Weights of a small mixture-of-experts language model, trained from scratch on English Wikipedia: 128 experts in each of 10 layers.
Below are experts of layer 3 (counted from 0) of a mixture-of-experts language model. Rows are named router (the router's row for the expert), gate (a neuron's input weights, with its number), up (a neuron's input weights, with its number) and show model dimensions 0-191. Each number is 500 + 50 x the weight over its row's rms, rounded and kept within 0 to 999. Numbers have three digits each.
Before each expert's rows: a language model's description of what the expert responds to. This comes from a sample of Wikipedia text that the model never trained on.

# expert 9
Word-final verb endings such as -ing, -ed, -ating, -es attached to a stem, as in feeding, prescribed, standing.
router:573498553543508459517452513432537594507447511463546544564464492489419483497459448569540537507465444530579595509409430430472464418479492600455551588511483521563476440551508504526554502482513398531519539497537522535470452576451482574430491497446437552535558497553405507512593497401497433449426463528528471540553396468580479424506498526519395518553531525597539458470502532455506442455587486474582478440546475534496410531552487583489430491474496517509550574536535545530444467533523456530521534500449433544522522517463512517522588476532443476607488403596370463594526564561510504527
gate0:508534454566537465489506552517484556475405487491564700499593504538419566496496492507458503509506503401449460477479471501364553508498515514490596509523497508480541504483502428504566555542509318480511493446516580538502492641500469538500498475394603485499471393518392537509501507507582455614487542479466499497449534509480505507501535499481366503496426447581508502508439576464492508453430502466592515490574488505526519513533503525523462480528517467568466519504378481552470498492505531483429467477508390522398491491526522559500530481397527490495518459462491522468504456381540446463
up0:467534501502499577572472493508456518521487407531495555584540508498471569447459529503619515625528400524551578495401497437493525531478534499516505374501597518452506465575477433534598529596499392488519440469574524489479596493506401439431517481488502490485514485505451427544465500511544563503478503500545464489515473670498491493453551510509493451477520489550467492539536502369612553564548445553458532477534402508514509473494490499571478466565496550497360499556562549477535494511526537429501500449396489464502565518432515661545467505502483572507482466484536480500591534499509514473
gate1:493487507468436375558521507544559502466503410525486505501499503631473496509403479469606503520453527489406514538419473519493476467493564522516495515525493449477493471458501492509409532499502478425386502494466566485489553506497564550492507467443518498499502466494487517581695434480490384396408624526499564443458492455507435437435490499471506409489389499565543475533399602513493396478497581550496535520500546555466488521555448483547506564524508504495522581576498511497471526460529546487529505559494566540553471499487504489581502535469488609493565544541427466556555484636507434451
up1:502505609529435483513537506514553471490508498489487497479492534499400495514528512511702496474484475459484506495506505564493524495550578550525537490490497469483502599522535570523518512656503426469485485500480512494506512526507516524505502408425477582524506461561456470490501449527465479464508487493617558483577510496520514501492462494470498487542523525540447523547530551365527470495535595472492658479491477529492460520448446438489446507480466462539489514558353521442511553321557502403532484460492578489483500601503515549638485545543500669544593517474570485450500542510493458544
gate2:431524492483520413570500489418505512446534496533433441499371536570500507523596439553523532497508402517437411489528461414488452447498419458515489500534545544515506611559472455574543496499498347551601484574562359484500552518565477515594572499461431539513528520497499515473392480498516525463508499484449443462482563425488505506429506415525472525456479455471487501481433420489419486412514587524426448514434511539420504528461394565513501595521504453486489442520558519504509488540569515470414506490507525492519492479459509491596468480354505504496485425609569492499514433523468500453
up2:485506481418508594441458464490612619612504451527542497520356477525535534473503496510470551425396492571501647499535511545569436509487499404599572483518501457541571483562541495532444424479524569497502495545485529495520459448493508471587454543473602552549423479486458512333455403488443558475458559480508510516525460505507483449483499507459565502504583418519526450520490526515450506467503510524506497511595503467564447417401472480473512474510498503449498555537552495462494484593488490424455560519497439615467439534481530475598521540518495506388496584491532497502497477485413500581
gate3:582386512395629503500557501503577532506499504477496460617512540456484454414491530490440501458506430613495500623482487516527477509512482437471495419531479469536462460500488455489535475465418474576486475513501461505554562472458451464506481501436547510494561466484412527488436500289528375438619547535507485515617482451485496494510452525536431514521527498490524496465499537438415499421458522490517472486514490580591577456510420500510496501515452545555504653487422499510555515542537449544433487440515500644451500501506554502519476489478497439527511483485490531515584555539488554574
up3:447471493521488464548531358569482476514607684466553499480449503567509505482478432496546529560508551504511493475475503563466575397487470527500491508507529633514390601503528461503563609520542479518501594601603502505531475538583446531515544504498570525469428490495509570498472429449447557500489508532504545560432642483476508484401561469476488377433489488446515529476525441506451387515596485486499580522507473476534490484522444469477497414425497508493439613414539535519492448424498506543539494613535492510500511458515504490502504392468501500496540530508467474487444477502529466454
gate4:513428530379502500599488520606452490518458516501463474540545432511640483469508475469547482495446549469499547561583380506471493477489486486500568485504504408501454496587592492498457613443522568431567505445429465495492488392491380549458478487457543515488472431357503560506566612451436472557470503519498507528505589496504518508441426440505449477471466457563486579639485581462526449464455519471506488565503539428561541419589504490517517476503464511555498494540399505492524444439508466517428503484554388585492550496581526483406463526507501539491456509554545524470528503520468508470
up4:497594504490589541400535441462409618465499511473492503489498505489583487503510581503525563550521492505476495479508513578421474509485458499385390474479497638540509574545482522489500489426444483577450499501457494527555518490530510568493501507549538525485452501471461478488414518529516399553500517503511503534496497539548519491577375490488469470564628551487560421502476537390519538494420500598450527511513401420594433429616460627582481494468447496575420502520516488501503509527553499469513452447500561529398494443487556480497503574492502561533534516536427532433580457393499460546
gate5:457553486637450490405524461571516451491507506415502624503474481497435543523427533500463446472473533546527501605369479496510459491664523602440507501592438386494457482500579478533502536542508422510495500502492527540487497452524499517532456550515441508421562528549506520532482465467498501495492574485559495528537508495525458610490392542390563517496516491472490481520518499391510481460523500500510505493489477543594351552435473539484449492509518532468355413412476525385571501442494476477473534523503443566542455531451434424462477501508500496473479447499550373512491506432484507539
up5:486514551536516494505498503525399459492453516484453452508502502516482519482540494414506419501475563447538486535667586516496502547521435488482577483497474594467456434563506529526441482386505536424510502517505500512492694448515466503500508498486525480468519509318560504431545552526585502529406504500544486554498548494469594459409489436483466443480500529459481499649490520501490471504334620491609493542560581516495487459607487503553492433414484464523506524543450502440505523500434466632499470514500501369494516511570499491462461542485501515477508510486507498515520473527511520505
gate6:579556489632505592430565507316579576432497426455458477508591424420452474437468682539480465493473536481475454474503481500483562492477460390465538462493482594478531575532452472467503449496502498568491465589492514511482474548504466605421504495518498582493510436545526631516508500496486471502520467376525493450510436500465499480519507519477509498546502502508493481559368533476501469509515564501530502444493501528541453463506484569498444421529458488501557580493511534618497503522484544543519325575551501509503485499500437490505517592500515495569474558506518460518497534485491438573
up6:500458390472356493475523517541536484572551533490501479587480506442504459458510503497513547452491565505518501463489535483530527466492497523493476595509483520547468498551523557476521475498500531529518517469436504487265593628388533395476501536540527485463496467500490511543520522454450460534547480345550462448539455486477553499408495374504533540476520493539450456454450491482347444487493493459502355449536473476507465498470463431471512498486497365463465449526463514403526494408541446501534521478506515500616579467447484515499498507537578562501519425464519480570524503486503479438
gate7:488586520546509488479531444418585502502504573513469509527509552426513449427422486588526482538513477511533488496534473463505378541499523565574472486536514484486475510575430517497608511495495505502490486469450489511551445472451475350453527588534552386504459501642534609614482573556489503426523494545498502377510537445479416512465640553567440519493446475540528489496545480463527479503394477548522504462452512549544534506512403588457429454509535554552423494545538474463422494492517521499566555498509506403496565500529475408538506450467490490600498497491497432560627585494505523501
up7:498494498506490481460503499506386454496466483481466415479498480497531497531492490532504475513520479484509487499625436495648561518488628374533525488465505463442516498508498503506476478515477543403528389420493504501485492494503488530500514491468498531391487522474554479530480517538530528416504549490566406502529497577487641430550482492512572471505503446554501504501453593527524409403558484501453635502573473442496503415451523520567511503453491585601500502465532481675506488488487426493490340423522596478489500470494493411535493535452474550504487512514514534400454605501503405450
gate8:533439522472390525562510522528502482527383494536420523486495484496485484473497455506580491213411605503539566525529509461531490647486570495540473451432471494577485526499503490501530495521474511474454496502473463498474465485490508475496495492518521502549504578528513487546586483472517509454501496490442491572503453422505522490510499445482554473490480514531566493484546639478543588400494454431562431457335447513509569466407407485500464496376500461507447423500511493474408570436565501498461454495505469557490459538474457517501517546516453507522478584507488486529492501491434484414
up8:407502390500546427477510511452502509502472530485469507482535501512509534488407501500449519514503503450530490560446482518486485398555483393494520421476499477539486619555537518485474499508507602521462545551500520493520501588555490554482415649427466504535510421411562548495439543527444516554550554567476463510520615505475443584427439499507507496460483495505356487492457485499509505504492510515536519318501515524490425594502509491405495481592629472516473432522553473530541574412524499443501474495489507573408470534482419502497492444492568567667480540488501468501542536488493424530
gate9:443375495505499493463499520404472477464500523502431514496512501443462496545491430483409564380448476458542476513483509469489637481389425503565485513373485450499544511508633430489560597450561522479438503502413544478472451469486467547421447442488464500500492548500427504501506553432428511473373455500503460450526579499534505495490467494518511499504485560498416499459362522499536510398517510447536478450436501500486499580457513501516540486411581511501506466595465521323517464557464485525502422445510405512448546521426537465388497580501513494451494443413489484532494461516540502503
up9:440457511536499533544500424538539441509442448522484439489489458559478523497507385505468521466517523527511461422477317506473498485494504479501550434435424476506489441517449531414481546497491464465293481456537464481501509509463501491596414484455490540386521581575599529505438533529509499500486499510501492486550427502544496505482503539495493565498425545493506496511421603481531482450450515498530463449480467486500378508496429490490505501494532548574618439483532493583322547597498510489483492392506575497516472480435576411499524538515521485522557528504497416513489500538586620541
gate10:525515404423498500473545428469500539479529645497515439366512492587480504373500424486463534468539396500549488609499496485505467506525456542507469616340505545469501361406632563578518474428494487540492499483647495507480436479500520523521504583561513472542486502517435498522496466487511497465510450498568496434503521492516482570486440501485486528451483456442495448509633402409482523465467531496557548486557477477528497517487481558495471490449500471526516524494418500488520502529621600483494600538583518512490519502443486501510485393487470527519580585493491506541490537507459451543
up10:581516516516528499531473456338468537556511484394473539472457650509522532450501491553485497515471498531593481596544461531488567531447496439482551460551498500440502553486425458507550482591481428432517503574519645539507462444464467497410447466483498487548503489439508503509501555493486507403465495523475473521499556441618493351484531497486566517506494513503526521434518397503554294589547483580509479464511474551535494416505461486472534423449476501504468499394504525584503526436392480529523534500503525452513529488500492514506494455468420472625524500494448504561507409485510506471
gate11:565483560519494506434544493508447495509501535527505498486531515472479506627468481460490450485480452511434497474537550474666497423487390544404547486489520484536489489455586474598529544596490500521494537430531509469530506470515448549495455513501460396548544410503477429503487513518517481593538516504523510360529466449585471490504547488407478511527408498540453469397540439499513516522519436522563481473511469573525488630523577557498483587528379546451531577505353509456543438488500516498547492415428522515380438507484474500475471525369479534470393434442536517510502483580470510518
up11:564491482559438467481518547497481501389497472397491506547497505432485538511500440515510490465505496422517457503446548594333525417393502387499488508579486637502491509463541510501585500465496498531477515502500508451508503593538500547505530518502540501579496509475517523528495518452482504488499497468495402487543566485462648512468558524633449488509497470452481506506500490421509417456503452375565566448540520463461519410519462527514486433388521504497508513492478467590540530503522468573430442569521483519476486486509518516545432508537538501539484664592506466509530501354597530609
gate12:481497506617546511422422572581523464509588555478496495500481545500556436513525488555422526541371486525427476504469509460552492447499507544482499563527556515557543512424555527486492411473524534498445481553615528492476498504442470496537555483541604525480493566465506524500611585389593498437579492515507491476503563415486519538607553501488540501480487502512476503495394496413501509491473466570515501438431454519488506515298449539503492515491363511510509500513591399606448632512490416465492508484561520471528508556455521510539542503501495419528507519529603503491413487525512504455
up12:507568506565442457548485485453543529482510528547528433447495487453510490476456357588533604517506555490497496520502505476390373505458474452492511509543459511477558449526561513507505536499506448469506504600487482459510478505451499529498510571501435560471384512408493437644532424427374469469493501586464496572515460499565532583416498587397573562577518504517552388514499497499473540495491499499493571554399511483510484531477496515488482485485599498497462506481461585488457498450470494517549354553526526455546476504528481405428514555430531505423482512606471458613456506505592514460
gate13:485440504502553550458546521488601454494452496555622479415586493453491474531478482559614463561578500542424518505491473464430494471476515601408560583498526421484505544514496463512526569481571552500500482528609583515499509517455523485515481426514597462461618471466520589567460467424499399463479594499618498544502477466520546445442614498505494475479464456518515575506532490501555500521513502572515459496485500575510500549500466498618448449492449560500406525540498500484515503537570529551498446503410488499456512482468614488406592521452486474512493450448510435508492361514632546507
up13:575502496497441502507531578496482540602510512447544542462634582662380491470540602500477585460556482512521559474408515494494501552503506531589458510524541528496522482548481394460512499498524542505484511500509355467500444415511507417500497518524505524501578541497497464495446506506431349501462500533451371539496494505500525543471474493532515425457486429539554475544506450476570500591493483503489489456510466558408501507496454560498572487426554632520416498466590510503493560506393463530528594510456496434493448490554511463489546498509488497472528498512505483535408642469604506463
gate14:483521538504508398660391488549500540593443473415510494509538520517498546517610502598479487532429485515469491467499517464484502457531500505435473505516540520503505516700524518512494503470479472461485646533453477486476482500571512486485581520467504633468490537502478464494498550557370516619343433504485521515496589505506538504548511503557499534501483484499525472490547569464511506586554503503539494554500497489481504411479425539549483542472541500543542520418514499502511464404494491552500560493496495498481520533528479478532551474491601535500577469525578388501488517350596404430
up14:498499518495490485538497376534504507506474476500541573508510495576497425489449599481500496434454457502533539515525507553476569543475570508527547558476500581514512468479462466480507508460548509514454498416504561677498462462533442481419460568411499428599587407404355503527516458491520543382587545505515505490500608625501450532542575550531517571529513494513508449499424470530491457463626573456501533503565542425502520438576523502532506474552387531446456495433540509495477478496485494491564502457553536537393631523504500501480534530521486537501458535530627474517506544479432450464
gate15:523476476468502498475551450503481487487463527508504625469466509419502466545455494572528509583513556508509349494502526511536588518502503470484586347450426505485498510448447509502483490437495498506492464505499451452466484472499449424577497513524580517564499545482576508532530492485497488525484509503472539485498501428484524384519526533535545513522508389371534472486539608505527524482487537498514555541503507580466638499478494548514455521506521386368536516529332447535399502537524554516573520516486580490460479406639501486511499550450580567540507402412518398521498494403493467503
up15:426454389381501509534522399558544478507502504499525500572589377499527481496482522498519495491521493476516644424480462449521440499533505489515493512463470506614484500408509620495536577497471544510420522562508471569507541474459559547454511500466461507469500528492586497491473496513498503505528538508635505464452458475440461439545467502521498499551539459497418505515457642468498475524492497494491493452577494508496575402508519521503502551460462463511381397488361499544440492583605504462655351481487461510498528502501448493528458524545521523511531525663491499488500556507551505504
gate16:527402502556460559589503438480535549536465505371536447501511467635516384480508506495499526467557509478500475484460507415489501445525518561436516506538499455515454500485506514479511436489484502521442476461481500473477510488467593408498482435337406489499534518499504462538472512485484495437500539378566567525497497508575485498371572496416504509574545465523595574483508487486552567380541569508564534537525360500507462469506521517429492509516507516441495496539470548499493340516500529559497451495513434515503431487477489424476536537497495508513569509510563546649504550452505395623
up16:535491412481542458517511483438476484543622576567500591529520478516550657459565497502489495458486527584513550457502579442532454571523506582494519460518418443436487540442502487532500441584447529510539515474493575490486487561555479488560525467504532429440559502491499506474551501511518546565543460459413370502401463500536518523544478497463590417505521536391489523502587492474473421443419503460354509490515494461506501556448465553600648515493491500488461433469493518501489500455597518516558565532475510490501468492475469629506598531506528420575507601508615487491439474499455507512
gate17:400448496457477474505503525398488453470586512520515518494514561511449578493498503540505528557517541601503498493541464554459531561497497526531516559480427478531376467578478494538558342534532492590539496577481502561490502460597497610544489540464416503457507535520550577481424608426415503472482308494460502454515491440497496590497437499366421473597489549482535548444498534552499500514446457471563520499478560435515340434472502544444494502564500437512514460587538524418523497501464562488518534421517439447440496516488484497456439497476502500494425495548537550472473460507521464504
up17:494638529466398396524585528499504460427504501403513493515637488486537494502506488407466428547543445456480543552496518511505624511506715554475513590537506568517502458460492552502509512530494507471575491485497504500574468480530545509496493451530433537487551582502495501525518426354620499507508480486493592536482498510518369440490500407463491516468458476474477516549515420472516549486468474526507477500458479505515467498517502469506493618476369582484491539515446468497473507470511483512528535426480410429504404492503468483519501521466549457548489562338512503513418552515547521481
gate18:507497427396502452457569475510287396693502540484506552464495520309506488499477467586554505400490437509551501491556527469429586486524504500554471526511442485546499493560592485532534482468497500476507520447524505514519481467521535580451483488498506583512496461437496462498469499531515628425428491354495439531481588466582471482507599511475589491442462524490500511487502557458514606567493510598521482500473511499610503548464507483525532454483477511502486445502490522516474479526512475525477503531466488493488588584533599483499527500496519444544493522509504521545394545499520566487
up18:504526503506503423497482527513474606587506552491453475451509540520469475499414512417609547428499455457559401542504561414486521446508512473561469494477506392479592500528657497547515468434600445464514536545606545498435524630432499530473421461563482519475553515438503516449498473471558544480492603528489475489668588515485493525483502462451516503500476471502452571504555496521580499397473500510541525434555523481464548498480585540506544502502431477513501479534522512422510507528551468502515515406500575404516421503652505452614445557474565450548520500599483495503498492496504499537
gate19:509527518617503579526473474576499528472530515501563475516373393610482504465529558437491576537509495504516523544637506452500571614535558658496450453505487557434597557507454554506493515358509500503435412485454469545497499496433442488428560456511551526515444522492552529493501494488489497535496400512418523458455449495518532445491500627433489539512506512448496505522378495462549500530457509465528489373469485534569462437508506497477566535501543507493660471496537509555492511663447450502511445487524492449556500512595509495491573458521500492488535548473458500483454493497506501445
up19:452462487503519475490492415506506497424453540502601587495500514514496415490542539487455444517492508596530439500510421488498474485508501487502489527506521489559543474515515485458496502495491512451482510489531498365481586552479545425486503500410452530549493516526532629452600383545478482477555468477537476652633512489441494457425533377485510538368489486521457508476483510478486499521511523517487478483498490570445508592587506399466515406482518406498513532428562478564477558503499493494554512501481441481682540610523515491497494500506459640454632573532514513519477484495419477567
gate20:494575493498466381510467480508358460619535546521495485493503607487470478510460498504488634532494561552489495514413507536553372601491475490484526464499394442516560551428485446555413510498479569466496485547536520341557490507506529499466495505514506518590498537532521403585571476591509469459491494477482510545464475468488428446461562479485493502522422535488506440517537471494421497506548546585577502535501542503526501496473525509663532522532535454387455466452469504495490523507431416468466448545520463493449429524521464565506469658460484506554468531446531488480559557453534396531
up20:522517434471622494490354449466612509475550612490503516501496457486411510544522500536501385458515411495516537577504512465462508515490515511433531526474513501477529468468502646515558525554422493597487430503533503429452398409486415536563502491522475505539485470570418574517475510505473507463470530400504469544530500432478554508488491496528446426491527458586448495472604541442426506531425462496537372493511503501457667465492487472533507503566505568548497540488482469500500520477471503614513474465551480478550362508480378474603548442501501461545474546501457561453525487465509538468
gate21:452490502451665485398507568500493442505514595512493489471518515460488586520457497489511526460473513548428493548499498502449502484523635522499513497696465396525512428500559497501569456547523482518466509579493514517456487507457503458396551536481527530478497516462482540517429499504374490505502511546492522473472451481500564439440529482464503508488456513513485514509556544513524518502540510611596552528584370474464515434534484530551505441499437488502497486479558535527445564499467499498500434505484325440630542522477529370554464461593482553445527539524476474388559452569439442504
up21:368509537441526504470484484609457507494461636529528502507456494466549502597433463554492424441519461643594495568584599503562534483486506520484483520493501536485490446508479539555495580567463517507461479518528537562490466420358499299458464545504495549483429471487503417439414488499515503513614482519493511495538386428465428522476510491503409491523491492402518462509526460437504435426557593512482512501506470426494534554437416503518445488527478497469479496458469526563498456554554510625465460480516501505423463463462421534573486477502502499584475515476458471572500458497510484548
gate22:485535491500495544407505495500519526430495486502465496412503480521534582507500502504501449549526500520543615542454408505514501574417482552444478476435498537574539491491556478489502550487535459542502515616477495483494496482499573437312517516467498528435495443546513501518523415444503582421480463479526525544508479501475413530638449491462413521482505444482575498525510503487459514517512445493495416409509512506592476565717515498447498498490498513493458508480459585494450409468423646420508581504584499557441575532558403449456495527497521491470449443532605538526539525495507485437
up22:498539496510516561457498458500483572514524513545529472501518508515463588497501669455443549568535484547539658491516508471486632502595502573417479493426516424489516504468496536512470606500559573544524503514495373502482435464515374503563478467495493442552466467512500492427499508481557523471543523508488498504416584513559524511500454459518433506580483490473489540559491486570549477510446489514403466381512584529501501535503574509465507516582498458531527499491542546533476406552260485510520483493487487651461496522556534484526494466503497447500506491498589496531485492473487388471
gate23:436529479525494536458512494515489500471470492496495537505580490613440498481544393513428476382516488578530532625493494652609549397531497665495399459513445507505404462563540518526504562528546532505481532487567497555375456522498555506519422503532414544513541495449495529530515480523446494472466486440471401502503447496457470533521604520372548484414507424566534602541560432492500534579603478424507479464464544514376449520522524503572454502485547505502488595466494511494458569524512499520504540494488491526507497530508523487534540509485468564421429554473534464492443489525515520597
up23:513548526525492500402530496513460510441469518396460391483466505501510555455544609520450460536540476437479551499473457501497459483498515446463563507498494498426556514481504692557477533487488624504498391545532500507533509478541535503476456523514555551504515530506512353509467461588529528485472491512568529554453501535519530381502526524441513482544484489472511479495390522548493502425457452578492529486463469515588622486533426435375472345427388488495485501489489496565558468447478430541510561456482498496535505453401511501418509505541553447570547505505505597517512500406501383473
gate24:591496486620478542465486480505517454463501504502402452517514507420497518466473510477509508497545537503512514523386474412556459492525579493423502619567482488502461456517501488536523515478477571491572493450517482529644457516543592494422479511481520420489501505581528583518573487596459461511534511427573488574570456583484483534522501460481500500482532526477446511463606527456556473473459520462619462409524484487496506505527501533503465506500505245495480524485469390480526358500495435530505491372522498430485471491468539524613509508519530477494513465494509485624499503583498504527
up24:515451431436469531589499491529570468443546480489487418460502525500475480334383548560473484487533476476468451537541565519510391521499465495411398532523522530517507493450455459511601520494488477506449420477398499489533338531472504466475505425541531498508494532381546475597516488464579426501451513588469498448593507454468502530444489506477500511429457510598539476497509505465398536486500637500564440465434511489478488503489502506504593412501493501524491523496487498420499501544503423380422511478507509477516536399488570575512568426485547466518523501521505554549529457557647467497
gate25:507510518477561541508522516498526525502438475513449535486511506490400503531491505490479499488406528487489485475494461501439492418650498541404521469484398475345486493416500443488505524542536537481501337399503425469490500608442519587506518511450451548537610569555497519511473530502526403500489521430562373442553371423487474549465455523477452499512478578659497528517513499536472478475513583548500497494457515478485497496594501457409521517542410486499498563497542510537496503495558559507593490577538552515562508480528599487539499494450507509652588475501481469522534498497443470478
up25:628480476513473611570524497488480516553531543537532424518533525559505506530506501501593524464497399472441557495512541490542481475615378455629512561534532510404519454492487579465590515525534500538485410637566472574526440347469483561541517446476524376569519520505518466520496418541517522495484501498553503513541507475530515516551489502492576525539581510538500488489473490448499449495584524496433564531517589490465449473503504431612561511491517482501494365501516502559424478492494567529445583458436480597502456526519492584501583459504513509503502514541520438546537559508413465615
gate26:524509557522543465446500560507461510501471543536521418551366530420532464543545520493657488387488530470495512519435501515483449486491462454575532506551456587562442506520439533431548369542468459570506503540500532473506510491399471534519494503526518452630538460556487525494483554498511490536476505480522499512591504450525503491574566415499480507487452503413524396540444433469491521499424460494517467561486426591509533439500552549494397582566578459597505514502520559467527574498489465550409498607609507453500570472452473530531555497453488437454552568525462427503539530358427452521
up26:526504492614512487487495500397500493516476500519520497484414501509505452519530438496533473512571510500501495497477481525482319521505481487501535504452486506417502455480495430420565491456506361586446536594488493577628462542502573490498516526573507503492526416478492592428445396592508502470378406480565502510475504461499515467568508536554496500535463526540556413575489503526495525525518519523497506537563482504517448434510484530399539500436596523487475477534605691393376473524479480571507518428447553501580487508543483553474553452475495504479542529538426507484591478511462478452
gate27:468499555551512515470486477393505496512478509516493498465523468560497448499395517524504702506501417485507511513592477518537542511474447469499470494500489517520498496498510505501533429600499511560629494576420558487568493501456526457413477658466558501468500498504475510524431395518501529575504436584464563555467560503515604376526479452511454483466457502544520430516388456515512476528464502518492449503640517496575378537477554515538452507491509545481590526564499495494477518468501479507611475601510505522497480480476505496531554555513474338514496500469418492657503481498497515494
up27:552489499560499483490516480517513493516522445500518550508574497474600339496508532592473487546528490509515608500589477463433523363485505371392611480491466503477530531614495576400402562501402497503496501498563547434471500472441479480488452526471532449553423516490498464504506520513504488458521499558602515445436571536519489494487519467556501467537401453546474646505493590568537516511484501426512410506535558490506502457465532500532452437529486549473506518501563472435480416499486499421616426504500505471526493513500386500608522496519483514514489546497365494557607548539489509516
gate28:524486482499505510539488494576495651500602437527494477508578556459493486549472608499502473539601452507487496480492593514431505436483537528599516535534495491555500442502544495511474556379531471495517510482412530600622453430511462581477522525449505509582501509492563491538533574464501593486463502505500472440448501481521441481497558510608474439504503503607506473527588365486396517508510468500531553450517506538422498491552457433512520486488445489433555466409522467578620464481472528556478482482482453479448524620590498514435476464497528473419501488406503494496508610604614478491
up28:467505573598430502463501477491591404602505559464404398466459549555534443476506438502582594507449515521510511495387434536511447500506399584495546455495550495366515540487488494547522377506444498536501517489497505489467556515562506491540359470511582499403448426500500468438450414487439501513501489482650549517475493523508562513596612440454502535559511489505438476504436397505598479355489537545557476493495492495494494518519555427498480491503504500510476510513528488457532581574524507495548505475380499509482502520496500512534534506571447606495476526515592469498476459541497480558
gate29:559499488502429571521416402544438633557493510501446532507441530483572403539595453502644544408489533479575495498548512528538513450470488537450531516478553491569489496562431539441509504446512489504475543501543433561499501572474498470470499519542570507500455497597464420553570461598520547569488480509424476498494493560482499475498466499556488422564460530545536569534563522538676514486522530438550437473504480582472518450459472493501476602457488561495508591508477486499492470500524493509541528438388429571572511476490480485463358518499566515503487395487510498406488456551503361458
up29:597483486406483490454463575602603489577550503471521493454489562608493542499505490502479514500504497495510500452520453484527490496551429492437457509519497387501443494515503447494448451527485518496503506474436480507526610522459455461572556538478537523483522512567541515582510536447490396409537493564501493504420504495542518549456468577503408505509399500573516516586536644505588498490493502570589461490545575499535551475404508469559503499566550509484473624584533475509451501496406625536503495357512494486455557506559488459609498507474504475497517419532488571568411488496440364471
gate30:481520505559495519485463522472550562652469483532501468525507518513489531496532526538473456516482475466500455512453475438598551469525449538488485487501436546568491502512541516512528573434537490402529441464514537525570478523387491528430514560529572490545521579483555472489491585484547517510600539511502501484431436501421493433423556508522460474505550460557532497517512431477504539518495552598496497482413509615502625519536373584494519521588531603493450533523448523486478424408422479413569448463421484412543515462247507486511449540497510560487475430491528448525508499513451500530
up30:473470427502451468495653480549498504539510480505594630511546485503512508519441450524494480500546496495464538508379501498445617421438490520463510520540450505398569481497509491446404506460686530470455486493459500436448496481472504546423494419435640406463573458438510543440529488502481569555494495511538498498498521506484496505495543472543472541494478420503514501536499504473482426499500485484574602434556527482511510538434423529460517501574570521585498453507502497492497542508452461513520499500511491522587694489489492501505482587521495503488503470517500507341501382498620526500
gate31:524476559501461403470396499380543460418458512521515531486497483505581521591526392354487473371523495653508461537518480501468556453469500491450518483501513578528435543505508434503484584487506387528565475404454532497524521635417502447545479496466414569526493326541515508499481500500507463531500509479511505428492450503497505539515503542575503406500514523540489486488477532462503502454483472540503403464479513550525597411567471506488515542455620481512536543504450447503520493532638528480492521592501455556496567467524516484480501586549479521489426494420476497416482487579514502525
up31:492497458469471529452478503477537490511489571504498514474499526488507511486500468471523593515505488528540496581501449484454496600564592505492510529425537498473610525458507448529426517475503430521496507467475558497416481700608502609518494504499519407562523588510560589481424500479520402623502499491499473512393514512498554535502509546518435411376505498613563510616494555580475507499496479455528515520553500440480492509547487492604562479503489505456538469485509499525472450490494475487497497490552560528530517497473525693420508544592458507591456445484486527651480509576530494478
gate32:527554418482601510480504590511522495458470541461485552599529482470496466422510512493498552491401500497501492516437408513523449436534501504499511567440532409481422487507534536445552546503515488490567495531476508479430535326546432516518457546478489483481479484529515515496475492494532526474492367407452525516512562463455501455507514575475543536496495699448499526547517398466498481486520460525498516529371413435493486470393548524510501528548492508457496503483478551462424497457449519575499497484458355395540467433350439528579547542487492521501558504463548526497489476438366550503
up32:401500514587484457514460475527495438491557531492563486576570500510490629399503560485531515473605487429464522503577500507622492457494536474594580514503480466527503418508529512503480500506415634553372484470524398505509475519505517481496508497321534483476518455563455510604449469503575490497475424497506506530377503567454477491500452545471495474457498492432498498483527490514419516526489498499596554472488526511537511525384498514498500506408534466505445494484516481561483533517508557486505390525512613415468510492464502350500494502493483520491510602399435483504478623440443513496
gate33:485460517519467510500576521498524501501511443480560444473478533505489412500534499393461454513528448351594566384466526508513405558470419651461504480486521496528560511380508602470533448632524467547557509616472546504535499521431601544499497400489488523458522515508441457531521383494495517335438505397484528529500444386526527471501453479499513499476505515535543495508477471549562509456468493535593451554517444508486516540413495484513422499478461494573570495427516540493467594562623495600505503516449473492518510427500490477486501500481563521459513501569533507537498505492423467476
up33:470485511512584546449476646484448498452590520567505472508506513548436488517488638498401490481489495480515474473500476499511444494513494528510429541546496486544496491578618516500528464473522550473514488486488505522479542471510500503502449541500539498536519439468500532459449552519486496468598589417499433481445486493466574530503485571500572499271490486461505396376493487479443568515512471370525557647593512515502476497520522506492573551498492502406436460465490563557575552571502516519540363387486456496493449498427532455446487509518542499446496499394478532565410509499503506495
gate34:462470526551547523427503503529482515479517543421475503531478548501382515486528483544486502474458487387391451505506472354517474525524474538498450501405473500474465650585523432604597481518522477456457463497519437556503516541476587465506530497426573501489470561506452545512504501461479506614413503518502489509643477478475484472513417500509511502565423431657357586405500438497479561505519536525526495498497489543494396493474545503508642480459505604487468504515584445431508510507605503499500471492536454473538505501508469551442520492437431449421404483514498519535487525506509535503
up34:435485507537471518536548546498556426510547422634455526453431506480526443493527491485495525492556500504531471516499428496478546453482529501418454445535603541437542530468512342503511683436484585483520494471424524563645476503504498413497539544485343583521542486389487501496446518483533429551464438575503494464510550463564535519458503466510570435459492485524493507466491558518528480503465496387322535538467484508557514434500497493465478485473581510500471447500391559508552544512508493501480530511321489514508497494491506500515495501474568503466498490476497565579464568522527511510
gate35:514509533508498491540465477508469499480441447510457510486678510527539559500525535496536481481554530461449499498477468534540480551492479491502469532640526503562437402513525551399465432490546594536530562458493473470485365546493560489493462489496516494507525448485477521420438672459510453516530509517606489524458479511651496478489507579492455522487499523508571678638499501469505486500488486507507492511485573572482562522492499445492539499499451529600499506498344522526489440564512502506402420407490504557435511558546501481479511591458587461549487474589480540540475534471520499430
up35:482461493487506520506506521506469504501469448470556541490444459492536472522548521497506446389517425478475565553576640558444521473481510423649522464638437550474496509526544504499542425510522499596525593474423511521452497507505549518444511524427506532532479512556441504439548501456490385478562517503463492448490506474503481528456520597484500516497453517484492478510419485499389511512525537487644529498499511484498444475512603536420498497550475500498505645616453617549496603546499468501480518512589625476552524652517397447502496509496493413493561512502472547500505511540595531556